{"num_hidden_layers": 12, "hidden_act": "swiglu", "shared_expert_gate": true, "norm_eps": 1e-06, "init_std_qkv": 0.0444, "init_std_down": 0.0, "batch_tokens": 32768}
Below are experts of layer 7 (counted from 0) of a mixture-of-experts language model. Rows are named router (the router's row for the expert), gate (a neuron's input weights, with its number), up (a neuron's input weights, with its number), down (a neuron's output weights, with its number) and show model dimensions 128-255. Each number is 128 + 32 x the weight over its row's rms, rounded and kept within 0 to 255. Numbers have three digits each.
Before each expert's rows: a language model's description of what the expert responds to. This comes from a sample of Wikipedia text that the model never trained on.

# expert 57
What it handles: Nouns and determiners in time phrases after "the/an", such as century, age, end, following years, early, plus year digits.
router:132090099091083145113138135139132149153158117141140129086163188142189111067125072088164139129150127128133142150135151158092097151139090147132086118102118106107106149156105221120121139165195134092106097173141123118116111135176078153145146179173088155089152129150197161157134117133133134107126106133088098093124110150104152156152128182085141083114113103116112061149050193108125120115094
gate0:155099155153142168082120181135120082063076176131079072200134111108142067100118144150110110189150193125129108077148155129121142104155148122056065099150093063100119119145080090120107122121107146088135126161150149141104148140116130119128149130166077093165125115187155130122151128102138114193136155090141138136099162182115092142136148129126200091092157162152056165176136161090143143169151
up0:104173132126128163125109122107126140150091105136146128184135185073106150166149155157163132132197122157130071102203125092119122107112095172126087169139189072159139135138142095196150082071107143127125142179117127156105122079160087114077155146109106121078148125097155113125103113098135051153134153153152156119106170097104129087104130142166102163095163211170099166076170088119182186172160
down0:142183102136171122142155095086087104148156171134169113081159105131147152156118160140177087123169130139152182162156176146166147147120124106194126121148098104139168126081175134029165147142178133219177203117114153125100181193105184069116136083073144131090159125145145080115114156136153144097154124140100138088142070117187114086127076154127107129143121065142138101120116130153096146126088
gate1:132140108090102134127093137074087074108094150127140114140116147105136118154101088098078191165120123094111147171196178095191142182096122126071091091139125137114159130089071156151144186112135110106211092174145081129058160110056150120103112090119111150142070097101117118184093122086083089189126178094173156069122139021123150174126158107125113134110184098117148123107118137098143143110099
up1:169151103115121105136080045107141090100164169126213168140096178097132109229154093138134146133129085148061104090184088134139132120098139179150126144162184129143145118135143211205126162119180146114167096209142123105125130129092163104155151125153164121108186121146105154130133086133076170159181114116142143119139119123063166149104110119203177209099108127127141127133154114097096144081135
down1:107142114134119036132116087108151147119141101198115035151103097113142111063175083120114129122150097120075105168159168145101119128100096156146088081137173114191145086203127144154146193124138130133126150179056158119129156064158185102069186148182107130139129160108168118164120133104059142138131136116073145138151088124087096140173141079148109124151156117151192153063159111081102096102131
gate2:085115165166147161120140118114127147172157152097121134243128112145171144119090194060080161124129198073126120170179179082126116099092058157140131126147114161066109130133141114128136151144117163123139165176126086134150102109189126196135173157114165110155104104125091164112183157098093103145163116111189129098084089143178076093098138114185137114117206151093130167157160108112119123132155
up2:103036149153102172142123113137071065161136164086096126134115145096152088143100132111123173150114119111188103122106186112134159115138092125143120184150061153083125131118106125117133104103104127153130141150103141172161111096157076141141171178117097091122125121118144137166096132138163138152136032160067089078034130118144140138090064161155164130189120120113096088193128167067085172145117
down2:095132124139207094131124127162181176157091073116096145178162107162081115137152136129087129098124158127089174145138133136174154091156127119097137094153179095132119122147107101179185134118074165158140101105075197130166103090127173142116180132173120179177151150041143100111100157131147039148159159101143175176115129138115087103142134124112100115059118159133112142122145149118159111096127
gate3:163104175147120092167178098124149098126117158130149082132113121132081097050091097138120127137152129155084081085108195150140120182167129137107101094108080117096071087130070215140127175169077158118109142108161111130094185150130123134067139114086154150106137124184112142101138138157062072135112169088142100116116123160091068151145136079097183070141106127163111123182097119171088117148130
up3:123129108090117113178144182107104072110123156191161116169170179140097106080130118088146154158122131072138118197136113085115119112124140101119117084161088133058133169146134108167153089102147139173099138095073119097178085097151122154176116101129084185169165113130107110117087145095134129157115202076207129088132070114168077131087153087140097192097124123163120168112141121172157114140125
down3:155084085163062168166167111154151100120181103111096135113125119108151126145168131130086183123105111102201168056097171124143174133112137096132131125112108179082164188133141095101161090134095134115164149126127109140165100146130148100132193086139139091153143234165161104184119059122170159104125102126166143149166129119170149123114147144135109159039164171107116163118196134118117164137129
gate4:126117144167087151103110132176074155206164144184123096120123157126135103089073139128120135113147107089135174132095187132117114173157165121149141109122120107100111127111083133101078092156138115158140200103091099147129157161103109091103111152106159155121113149157084217135169118169126159086109156121140122054088136134156170149100118147114173116116134109112186109124133162133080143096124
up4:099155127127179087150075108119158077132125154140156138147111131100124091161072119164142225128080186146126121119190139204192117115130116170153120120160080092142127157118151190120163152086136120115142117158165154107104046116116148079159122129162095116160193142108151130125134086161117127077084108152123191139099123165124161154095111130122143097134129153133168110126156067064116168113149
down4:129152107121114158119131118180154135133123093133168130109151185141091114148087072125137169132145099061142130104185181108147140112149073127102095146139090124163137140167137145104155142190143190118107073064089130113085097150150204142154157131101119165070181105083123079155105149123138081141076118140107127136103118086172109139139202115118128142051162125043136111169113134164146129164170
gate5:154145112159144111112146191148100179147139149117139134097145136126094102153092143133148100108099121119133180102115143064149154106129093099121105092107083137141178140065188158116150120120121082186066142088134143160104134138111135090144157172166122174112161124192170132176107151105148228117067102146129093162151133085163131128146079176070126149139091144150177101140147163083105193141145
up5:120176126120139156107064102109117195140112106118119122158135069108117132128082129058135165129130146172088084133198116162186085124122114121198127108131088157132142163120069095140113136115131110162129157124145135104107143135138070159142111145077158120107142167113118181120148153086110093146175179093183104114174117089136103152098130103106101154116174117130163078089162047080174110111098
down5:153149166139096154144110072115135113102212159105129154144166141085106148112179102119124138079080127147083179091101125152116124128154116090114125130122145171119180139091126140132151088097053092146146144151128124105139126187117119079113117115126200140174157167179186175128160159187165165101183146144130116105145108163102132116129111132141127108110153090138131074155170133128127156095092
gate6:092150156181115129126143165133143109100139154084114135157106169111121126059136108120088128184185127115160105121129164087108095091074098163125046130126139163105112042134089123114183147145092146095169092173167135152129115117134092193127133066038130165131161132139140131133080221180138131091110094140140126145112102155085107128050155127158167103140179131121117147126133163136156130127172
up6:095115157115169088167096091105070116149140103121104179158101111137141155176139129128097134107111097152142108199147136123133117071156113099120115092199130159099126179131113084109093155074091133101111151140145171128102054130110080120130134074118134128074121136162128139157118157109104145109092096109076177185126093170140167150177145169171166140177146126129116143113195138112162132103152
down6:100184135056096091137130153117186149150139096077065134135106112145158102128086122169129069138138122075107147156049179163143141112138113140075084128094143107132139123140146154133140201140136113124106104087143155025087164134156122119120114082141098155104113148080168120066147180116067091124136159095139157147099085146089161084160092156092172096128126129113126109078105155139103100132146
gate7:135139129123139167142101099133111115084156115114152101096084138114151124113109156115102116108192099182138111102059127113133131167079097139119129128177117126102124029132084125193130128127169145136114104167090163145202084078154116159103105126108074074147129106174157134139131182122085170211102141134114086111162126134165110148192058159121128133096164140157096092098118141059131105155132
up7:104062085106142177154153193087136168149137119123157097107167142131125132077123125150078148109107088130165113107108157100141150136141068171116118177113129140139153074125207142126110135159121162149088060129153074120151184074113092157141083153103116114056093171116143144111203145081077121086139126143112070088070099123129065150164107137071146096145190171179106094082057109095165084096047
down7:115118176206109085162083120128152120128111155078137139100149115125166116108186115072162198117153156107092114150147139153153089116127155126093088095121115118139136090114152188101106108138156169094095118149095111136147089109169141128153139098096071097139118176086114104076183078146136114136061134150150084097098071117052161131122133176122207092038187122099109218120141064126144072080159
gate8:111120111059178115090118142103158118154177078122161086074185121162121113115113129141132119115124137117152106096135147076173096147069173145128138090095091123121119087101171155107142145173178119134156121103095111104112114155114170108150141183162088146112125121096181082191113103166110127153130132086165153120166138071084102178107150154109098113119170095174104121157142140165140107081124
up8:143058118102125121147078149141098124105124147089112184125158164187145124123141139139076129178139083131157140069122164123169134131128150112170130163169129129097141098083136083168149072123060139159099126120078130141114104186160173169153148112165067159136087070152108131134071109188153100138165133100137146118143142146161122141180109139140142110116127146125140102112116133204149116143122
down8:095118113091116202109148134104199162155189120104160166110125158105151091082125128178146140159085190090151089105090140086102140175100082136147136088163125094118104130120091099127077118153140125133143158124164097127185152083180130118167119077120103125141155132179130140088131179157123122102132131118135159154136148092161176119145167097136189140000158103073090153113082171128171120146123
gate9:176165135128092151135097103132157134063125117108164112128082119096108114139141122164182121092114110127099062199201168103148053180091025160142125098132156134099112075119209093182136160147109165091130115104139072095175112150154126134177137181093138197131112187130128155121121133120055109162162141096187194152121108115114112150126158164144106159120132134135134107122143096057140077107104
up9:113094127088165101133121140130131112121116150173096054127113135148141171094117115124135064148140156134126154163059116053106156086124098164142124119123099148139112168128130208176155110118147162144145140169181168106123139075165166075137129182138167149122088147146133104119149172145156067046120071149160115160138091197097138098128120146087126133124126150169094200102122119112179143091180
down9:146128084148148098143097106162104123168175132134096148177147149110071013134093097179119120107151124100116099156154152101050134161129157101127156105100136172143123172085157130074128115191122143055077130103141090122133105141133144182174145086156162129085154142186167129090160101163096147123106121161120135096139127126154131136121141164046152065134100060127076142157110143108113149161119
gate10:120189095101095102086137058166112122136162109125140137115159115084188067098178149115134073072137131091145144183117091168096092103142150145144103126119113121166180148118164132107137151088099095094098141163118178149088081138187073151162101122132117097162134147101133075189180096086147149101123044133089143116119154112159122119058138164144193092111147121108155133090112138091137148076077
up10:184104125080171121136149079157049103092057143105155100162150164101073130154110111153127144120123090140155151190131102144181137094090132121089146084121097138093122052155123089113171153096124195114133072087115158106120114078113111132129120074138055156151174122081137069127144114096116105104128117106103136112113073154119177130097138099089134108113177067120114119148127112080127135116072
down10:094145137151158169151147139074168187171160184144098150107124101193147131035121132151160148185142081148137143136090107096170108092119164137084134197102104120112118137080132142133143131141118060171107109099152140031159146127153192081106133151109192083141113174124131206096133116125174159119168133114112121114149142136111099102133154106108144109099076111108119161160090102141114083188156
gate11:184105138103116124085089153203124150205117072135131116116119156147130091136117111068072084122091122140098098109100145147187172145204196122110117119099106101106131144074120131141092116127185071130109098128093127131119125163074096133116113110114109141081098081186119162150111114162145175122053137106132116087117114138129180149151129138097145132130135113108152097183104139098135170143149
up11:144098180179159109162125101103079104055180211154120094134116113095118131136128202165108145128133151141160170105090191078141156107100147120129132136153133158078084084103139123125144134111081123162143168144195149219124079106141151058112145144105154122167103135117135075133116142143120137170194144139151083121124134122127112167117104055177129113119147113168128198119139137162090102140090
down11:123120142184208112108077134128102147142090163161108138110108153105099175183172177128150167169110159140156124094121143152153191109131153129111074181096111141200102126156114119139145109119123108133072156107102111106140087133067140140102125136164116163104135113082145212204064088141149118122129161161134159150165125177142144138158155112167072164111112101107104185143138100143148135142172
gate12:116170129159132080114136165179131120116169150075154086108080126110138121108135113123094082126138113184108122031122179178094158086127164157151062106115123058149125117079146126146110127146137106182152150129089115137138097122139094111133108161175063102150144105108098120156127151111127161121111062100132095110180103146087083136099159147124141107141138114101140125108113112119152102125124
up12:132108147147173146135177136129097099134098118152123105192177076129121115111117165147160058142078187049123107126159138186179142154131148113112178142082137181139106088127083162094167138092082109151138152125168166077081160113107102166124070069092177162155125120071108142091178136098127013108104165093177173086138174114122112126151103132153128096114127119132140097147126111108122121134150
down12:073062096074073173115117118164083074084106149135169132159043114101073109146147185191061095182026106110122126161071055089104093082113131105120116106058125087099091159134140087139169161148147120149145149135137111121171160189099102153088159104187113176153145105170153139105150155141125137129102134122095102126148161143117153144116139175175145139140121092112162111115110119100106109142108
gate13:179110147162071129148128155120125126132136118138114135159118169134117156075076119105093160165109139081162132084178149135113100114163085126103134122130151132147170152132180181152087129157093102118147137094113115138121109195144075091120154072134105122202120077184124158131141174136127169119058125126152128077115134102085123111129178117092136112142119168187170132054096136105133078086105
up13:153190080183084132132108123156121123083092122136071144164171138085118155103134138110108124156140137114132122156145115211113146084146090147156106104202089148146116161141177168182160123108128161103132104115150126145141082122183143079132057106106130098164189110162133066135126175131085128138123121120120078111083106127118201095070145155121131137114138147153113119060122153076171095138109
down13:125179097053140124175131146146070163080055071123144139125110139130148142111071116152112108166130074112160101141130137164051160081157096127074109164132112124144086240114117122137148143137142137128157074089150078141112085076139142138161101123180146100133108088104177106112114106129118136137087089120105136084144109083179106092107096112111112121184148092134110143144116092154187116150105
gate14:109128125145108197102077115106150134092060135127094111125105156152135077130161119129173120141174133096108119192103122154126126127069089130128108102190102124138151122142080145089212154177138103105105131153100106117181195096140135084186152071146144106159153152121096073103071125087125138237145145130083121145113104133110116157115178149130114172099132145059153155094129088122163140060055
up14:138132104076142075170156158137143097170112110163079143161136164160130063136137097096122070209191126079159171129085136123108110063163168080075155115153113124132096085175162159137132154116087144142144130109137154094099140161154178103160051119076118174107130088127037121141121099138141123101126093055132108073145114101167117184113115169118090104122126138158124131132125164152082159177167
down14:136130075117138147082183133115147144130109124142132114108180101125111132136149127126092146093125101091170127095122079161132091114172103139109102181116163170110067124129078115108169175073128116048095096136105140130207132108181100176147113117121180109148145146093096064064123147141116187179106127148084105177142172100120121038130132114189116091100096048159114138151076119129175123129110
gate15:154176147115107092091126122137102130090111150184099077093153134084169164138092119120106103153109111168081122079165120160184114175083129166160129187164107169153167085119157107114106136123145139205100121083195155113165188151103160107187158178124142165127097130144118122116111107064123176123113204176103088148153134113058067191180073072162144188123127144135129086117127104133159120131151
up15:134131099130121110085080155130167139192062103101129079212122166094124070117177114123132150133124141110164112100084133102105131091171149082031136154096094150126149171124122154103121103154099142136152126113117074150064149085093087155105135091149050150146118133156110068139147124140116089131135142059149138055099129187101143133103140154122204124098154103138123130130117140047118067129078
down15:123196126118124092124145131136134146139197117097110135082170094146107141141098105147103138175099105136106157136107117106126147159124144170082138188148126090174140170104171140157147168141111126070118091108140197150158084121118084110141099151095105172117123122093067145134096122063074148078174121191137182111124087099091157130109180118137147183136081164058124178163179069187069149134172
gate16:122144078143146092107109102135062096134136126130133138123114193097167148129108103164138150159131163151096137097088155173140156108093197097111134161164115160090137150094031121096127111107128070135107128137116128141082060124117134148132120112106119098165137097131134122191102149105108129164115091096132167080114097130139169107138142131138138098138131091139093125128205127160107110191147
up16:140073130099083185118164119123144111118140141122163124101081099148114127090153092195148074154149119136136125092094085137099077159128114129145129114097169169114159118122231110076106121076149056129138031077114134137141111106156093125140128124077139140158089105147094169125152152132123134106089116156117149204123156076088135118184106147115147123117104140148125136137067182100160107145045
down16:179117102139139104136131118136102155082136136081126128149136093162089149129100137165141110092097143148141163164124093125153165073178122148151204136112140152109095090178120088158089152112163112113127101169141161183104103180093116098097169152138131138157170121115122140152112102137185063157159112151119139071152163165137139146064058105174114139206124102104126106137164085081151091107125
gate17:214080155147095096080121175101137114171130096125127126121103125091146102148115097126181110097129164116110085114108096117095090106157132137130113087133158096174154132138082142161173142134162094112128126136162113111174136113132142123127108194100189136127183120181188193154113138104120093074095128158132106133112147157122116074109178157133149151141120155122123141109088097144097131127111
up17:104139125148121166148149193127107162111159152113076110125137125125183131107136115020151135187142222123097100144160125160114166053097104153106119106161133128084102152144125103084172169123104114059152167155216100078149101098139148157127137058155089137129085123099096090127123100106145127140184147137155155149177116085109145129171130111154153139146110112093189150066079115086118086152159
down17:115150143116133080115132077137178131181097082107129130157127092105113162120127130170070108123077103073090137036139111116075126094123146104146146126104077136138111150105083083128108117041096099170136127140118128109137112125138143102113109192138140098159154103158205154165139121195147155144120100120068156131114145163177163176131085113134164104025131165142166122148173156124174134153102
gate18:095122089150124098143123176164123135120142160151104107157185162080130158119118136112136200075124177124124135068151147090153135086145150195126119130068049131098112142103146149122155162086125233119107173139144127121135144064142060149045115129127098108150103124142108201078123126137083117100101109051146192130167143157168124110107120122126087079152150124110201126086149137165127142137149
up18:113142160135157129145146112113116051103167170157090093157145106114175127121195156116136084103162192102156088131105116120080150074147136192141127126076099183126143175165118155108140116165139174073172138122148150129164114067169131130096049144131151089118140137082112167102139147172182098162136088113111139109157108183112111144079088133137163091138138170133123122086127149139137187158090
down18:125059114121117133148104105156162111154157126158159081135204120098160108102165071076096064136167119130119152107118163068148122065141174181119103110128177097141139086143081143151163087131153141119146069117097169131127128112098161138158129185136124171056119121120142171163079136123141102112110153128062154156095086146118029057134101118081107116077148151172065165141087094173088140126106
gate19:228139140130102113110155107160087136135115065175077167160133130123127099112117113174141084090135158128123108122107123148093179184145151064064094099121133148116151119100107142144060141167124112127177156167073090122164134093121065158126079158133153144098129144109134139143139140153142125094127162105133136172104209121086180212092165147081140146130179100174162130111117112128141134178105
up19:171141175127102127140155096153129180122077143092080136107117074114215160037102115136121078158138133146143092136122128166086107106109121124092087102039130162144116151173081200139101169119105156093131145156184081111137145101201135148183111185101133077092129172112164135167190141085131138108090193157150179137164114109106128158113157163101176095165127151138125070124118178127137172129161
down19:147160129126107160218147195080099143159134137119099085086164147181160093112095122143162161158110184104098119141210154113141059152090150129117104125174156109096151140119141146103074115143129076105168102088076105095089138111141129103159080180152125090083042160102077108110148159110128137126100150115113127168096112076122140103124155103107152115078130123175130169157104130162126139088172
gate20:150101146140114132115134137115152101115161141126100160126110147131134127151085145132103111156125133127179117080107186076142116147135116084113147103160096178050085129084116130136098107146164110141140110162088180138109098121160176198092126122128130126122111133138192133173157107104139129172129142113147061099134059188100165115144107094135209135147139091102142196165132147140117125169135
up20:121071145127127181098103204121097163146116135174082146152071107105123171092066173087131133145093151088132119181125160088181082114158112213114173100128137146082090119129109123156128181125122069176086110143160147069182031075145152118125120101117145116182090118143147117166167123125122153131169117097178159104168131113122133143180088118194150093125132122135111157091144114101142089082139
down20:182057131097128141124115127122120115137090126147090136055157152172122113155143118126165172198121123135134123154155152191164114147070135204126110137165179123164110081122146171148129086172178142144095153139121140131126071121141078135116137117139096112151186133058117128213102083100196089152107097129100108144113155177097107124117142135164144099126106163060129122153124120147093135128177
gate21:102144153189112128124183098170103059116128121128169122153116088114154130139139154159108070126124110060118075151128127149144133106135111079120120163078144142191094110062113105133175149160123123087102166177121179110064177151153095103161143071154116123136067059148118117129055122134191096103085169104131146173127143111097138120146141166146168150153116149137154056145105094196152127171133
up21:102157159142186144146139098123172099126142065124125126163108134155086130142095173133081096091131128119133149154111131124105158086159131110119119166135105145136162172101183104149130142074120102155137131153152113169100111073099172117152144155109117101080140143111092087171157165125115181122157117144186108051123146104083086133105097122141116132103190084167052111117188128114162119089124
down21:109113157140118135113131143142141137142171164086174168151104152081120125216090185134119082114152148144139093112097148149161117097123098098127103118089098154067124125145130095044165112092104074212117064105171123085140089178128144173096152093153125138147069141147108125067135144162136115118121142160150141084147131152114135110158059146166116094255116052132113144153119147146099117083081
gate22:120121146093158136042129117091155096228141174108146131097128093120098080102137202138150070103059102161163141199092140102135147165149106082197113157093096154137162123083066107102139115095142160157086135126124103112125126119117074107114163180098198106125132181149162146162120131134119106157113063138114159097032150124139124047124175108161119158088088157166177113172175101165103154101075
up22:114131102117131094129161154143152147148130189160176131088132102149103124100184152121177117149117126100154072195123116079118103168153101175149167167074095107187160139109125097088146199129130166170076148101199181104097090154119052162171161120130108137104085211120159149099164152050091158155157121124127167126139147093126158082142120166135113112102093108133110150130148121183143143083113
down22:131125138070118098145085128098130131091146099086135177119093101102116155152147150159135115097088120090147131137123154107117162095089117136139157099177163112143098101113128078146139141120111119155124071085176092219094132102160161111154112087071135138139108197125078153037094082107076144130134132099146068116099134087118080123121160143132137127205184090139101114176155068144127178087179
gate23:110113059162116156138136081127118117178129101094097186118118140097104093137150156119065169075014180147177179158123089166115173067176128124098110165063092147126148091149114145096091164200162128106058169096114092166088114181116095108121168149167075080094186091150125114128138074196135151077108117074142128120092113114155139102133133153102139096115119153129128136103074146093106129077142
up23:098107104170052085141130141106180132133167147116147161126153146131133032092179127146109153144145098111143142157063062125070128116108121172164170101145081100164139165187114143084175117133111149121120106128139138087153134158116091159132098077100150127185175113123115162109112143162120081147169138105171119104132139156147108101208151132164109203125102125128066106070107176140119148126109
down23:175122209148093145083112141158173116131133178115126052118179191161103089039133151183136129152190089104108170131145099138136115167091141126168132127160145108152122168090086154105143129104100151181136081141169104131106111134140127151150142080135141136158111127171121115102095179196119116089117129142137140149174116130098146078168138146128119112137097183070076103141132105122177087087166
gate24:173120121163121190099114140131070085137144089125112048159110105146079140069082128108123114140107147145134082118123181150140075108173085118107142116147112141114100120124197153172163137139095151122207127115115133105119168149153117149159152088140169145171133124119107158166174108126103187122128145099183054049121112152077112077148090080104160069143162120225150152191053181159106087085106
up24:158132152148142128158167156108064108110138101126125153092157149153121105114118102081149117186101099152152103045104169108173146110198055093121137148196153108089124187154162151053160092109122059143098158102156100165083108125122152151191136126163115182163100131132111164159143119157115144147103144088109088098145061125169180133161100137065111107181111098130132119108112113157093144098119
down24:131175143118142043141183100110127161079128105096142112174182111091164185083122119091133107090089107136087174135114093154129152109174112144167158138084120147139158118149160106095135107064125095103147093059092205160125119139141154143155137141144139149176126144139165155102107198164103145114119106049089171131114141135078114128145073173059175112195134135118149141074160160133137128143048
gate25:102131115188090140185127116141147075113082130133124082195136140064118126104121135093131134072193109095185132180085184167111083132123123074153102147094121115130178106169131102125051113123107158092110141127131152101143238099125063104046160126137176103145136143129054195119074147107171118075135119126078107139126185207115161140102168163190105098142205139130117099086170148118148150080139
up25:168117153106060123139171138152095099091070106153172127097131147182075085115117105116198191137113081139171042096151169154119142249148091157115112059160154130110099121120123155105171168092166132103076143138127162151133109091145133070083142088122104133217159118133142166133063144114099129157130154147129126182152147149087139054118183178201163077128138100135117150137072131116092082092164
down25:121117100136163154117166111091097083116147124109198144171130107144109123154149167146094133091159118149151108169109149100092166152147116136128169120122122139144135122152113146098147163161092093150088140124147203101193124128128144095123084139111162131171136165139172150157160120155102163120129135119083168080101154187139126168124089136105100161121178184153146103174196126114119167103113
gate26:118117162151114144128107183069144135124098152076129088155114123121138086109066130171080100095108143139112146118140093150088131152205104098101044080087106181154143145101097142130116140082127167104140148124155105130081146159133089129107181165098132117151106090159113149144119129138172055135117117106165112076130148165134111112150164176103142096150143109174114137103127174106147105135104
up26:098130120064135183171127148073137140113120168050127105138097036135092147101108131159104114123103061102177168127143128135119126125158123165142059094059147155133157114086123152194141117125160104147114070087085105126125137139132077107136157130095206107149131132071126153106106081078147067150133128136119142103062150123152085115104124135098133148134075183124109141104128144046150178134137
down26:125154102096131179125176095096184205138093152173151176098187065085104116147103107136119134125143072153151085108185159140123181126142117172129112155101173076104103089165119107148121154133156179167117180049110164184081172109102128167144144103100126140117144108136145131053169115118174056149092077112114124121136151111159109096124116152133066167207170144164152109154154128170147151076110
gate27:077102142139098134109162120131081101147139189104119108129108134149188135121139122081112156177115141148190110119082187128138173125108112093122052132131151101135109080107068121138131155182199132168131164136120122129111131118158081106120108155103162158193148042150157167164073134123139096165114102118175095116018093144115109121137153132146173110124115123154161139159141135115196120127147
up27:098125123123145143117106126103139192162103189201190103095079110099213167128083115168151144147096105101124128162157127082095108106101113112176106187125147151174082167153145095092115123142185153165103082136092110177150113107167121103140128169176139157152189124114167111142144155117115140101201135172126144132102105081095125146093138104163075131158125171134114123115160076095204144100112
down27:134162121069167088156156139139078138115130133104167179176147042169111119093160121139128135158161135102130109113095111115129134149143109144189105150151194156166081174152118151113112157149079092203115118087100133165169150127167141169144097101100136156151134109198110198047120160125113151113173092138157157099092138099167092064127133129143095109103112206180109068109093097154124147154115
gate28:118127137127172140177131142109151095138133160121116089096109090078137114082160109160174097125117143102130124131057100146093172095152154080159112163063156092121191158101084140100141111172123177094145121105072125100138153147080151125142114107096129150147159105129142144167051164108162117192136104122119116121109099114081139112124118177136106080154080084134174113191132131119103147185211
up28:150153145111182176095111086095131109117116160148129100090125143100169116155126099114150121052123147165171154172103114106080127083097162136143165107108114126127152137125111132134157146118140101095167098121126088158176179142102145135143135180174163143130185186110157120137172174136173150163078094148128188148090126118151104132106162162103146110113161117116184132206136107098101151117089
down28:131052145155141170104095129090125184097102140133155113123100126095113206174106214114162158105152137186126154129143155176142118068092141177109133126127168096165104113153136099174166119083194147143110133084139127136193087092122120130129105107090142169088053133083137167098083143127089125118140130174137117094161111128167106105130146112183091108253123150083155164163121098114128068132193
gate29:129123139081132124106130052146141181129110042110115108096133210150120132162161107140138137100123138100116157147166133140131180141148137131083085170078111164120132122121134158132128118158188162131126185191136131076102138123097111034142147103156075115103091085138112065146141094129164150175104151109125077129142144096099187099118142135101151097131099144152166108148092130123129140149076
up29:190133134108120098138131092159070155151090137149100155151147152100136034155127086133122094138198154164103135170075111180107163095140121102115175080179092123078167203158104085081114105132087103093135090130065121116113150092100119161152081147143169152120080165071105116180091144181200132140075180153145183082090144142135108149100139141152163132092179099125152153089099127116118152082111
down29:160120155105127140172142152142190091111107130118175144115150145144173140055155117143140128083194140112162116083133176156127083186133180162147115130156144186120110122126052115128087204101085127130151098179123133073013096124139126174108088116128079138171090131090114131109154184208129075151172173139155123158126131149123113094141156150167100132109179169109110116083080176093153139137173
gate30:094144121119166118173106141094174156154054165104129168134170129129119151159126138163091162160091148110157163093173126167121093062177101108118084135137144073131080137136192106161122152089136132140152117074196152133123161156108131147113084133119097116194152081130127068179154135119186118097113108145155120121130107096143124074146137081099130119121191132147123167150122191115116121165169
up30:155156125118080135180164174135096110096075081117072141126088088097157080088203140133149095117126126140177173173144124136125154127163081158128121112120137180112118142153146221132085161102120118086156128146071104161130101108115094140175152136131139093142156111084106093138121112133083091128085090126165133103083100200128156139124172123133119123151113152154109113170078128088115152155124
down30:110102136111119168166127126085093144137093129140150139156070094135135075091116089113133110153079150106142152124114154194063122105198118136111133107092122167135140175151139171154101131120131057131139084104092196141131076155162129136137115137144162097151128130087189105063169116139111104192102083090082080129141143104087136155110119082176108050088161083156056144124135124154166072144124
gate31:107144101142167098151149130157162058111111111124094089140111164037171169085123136110119135093159135109183142159129147097086094127115111133119051159052117109116159146121154150178108131155138189091098121157061149179194065140073163090079164183159161103121099120156193172144144145153061134128055151136103088115139196135115146179089102133137125120129118063139154092113130122113137132120176
up31:155135100178045144174138053088114171076077151099148137145177123159153109162103151140107090116158202105107094148129140110080136100115049095060086092156113118126147091133145119144122139106087139143131133196145159136126136107136119111105127067094135083182145135099124112102165165123088132104127130088156151180141151143138130127111111114143165119107126144095131142097145085082127055136102
down31:131160156100137094096082079109118172165165148157177150169121146142101138149126133132091087144102217126120133191171188125128065115136153122120161086149163178130102163101118102190121115096058113148172189151134109145122104182154117115152093105132153082115129151171115143111160112141135187058184169170123141113128125096139098112120116067125108180067132088155081152125106153181100133088135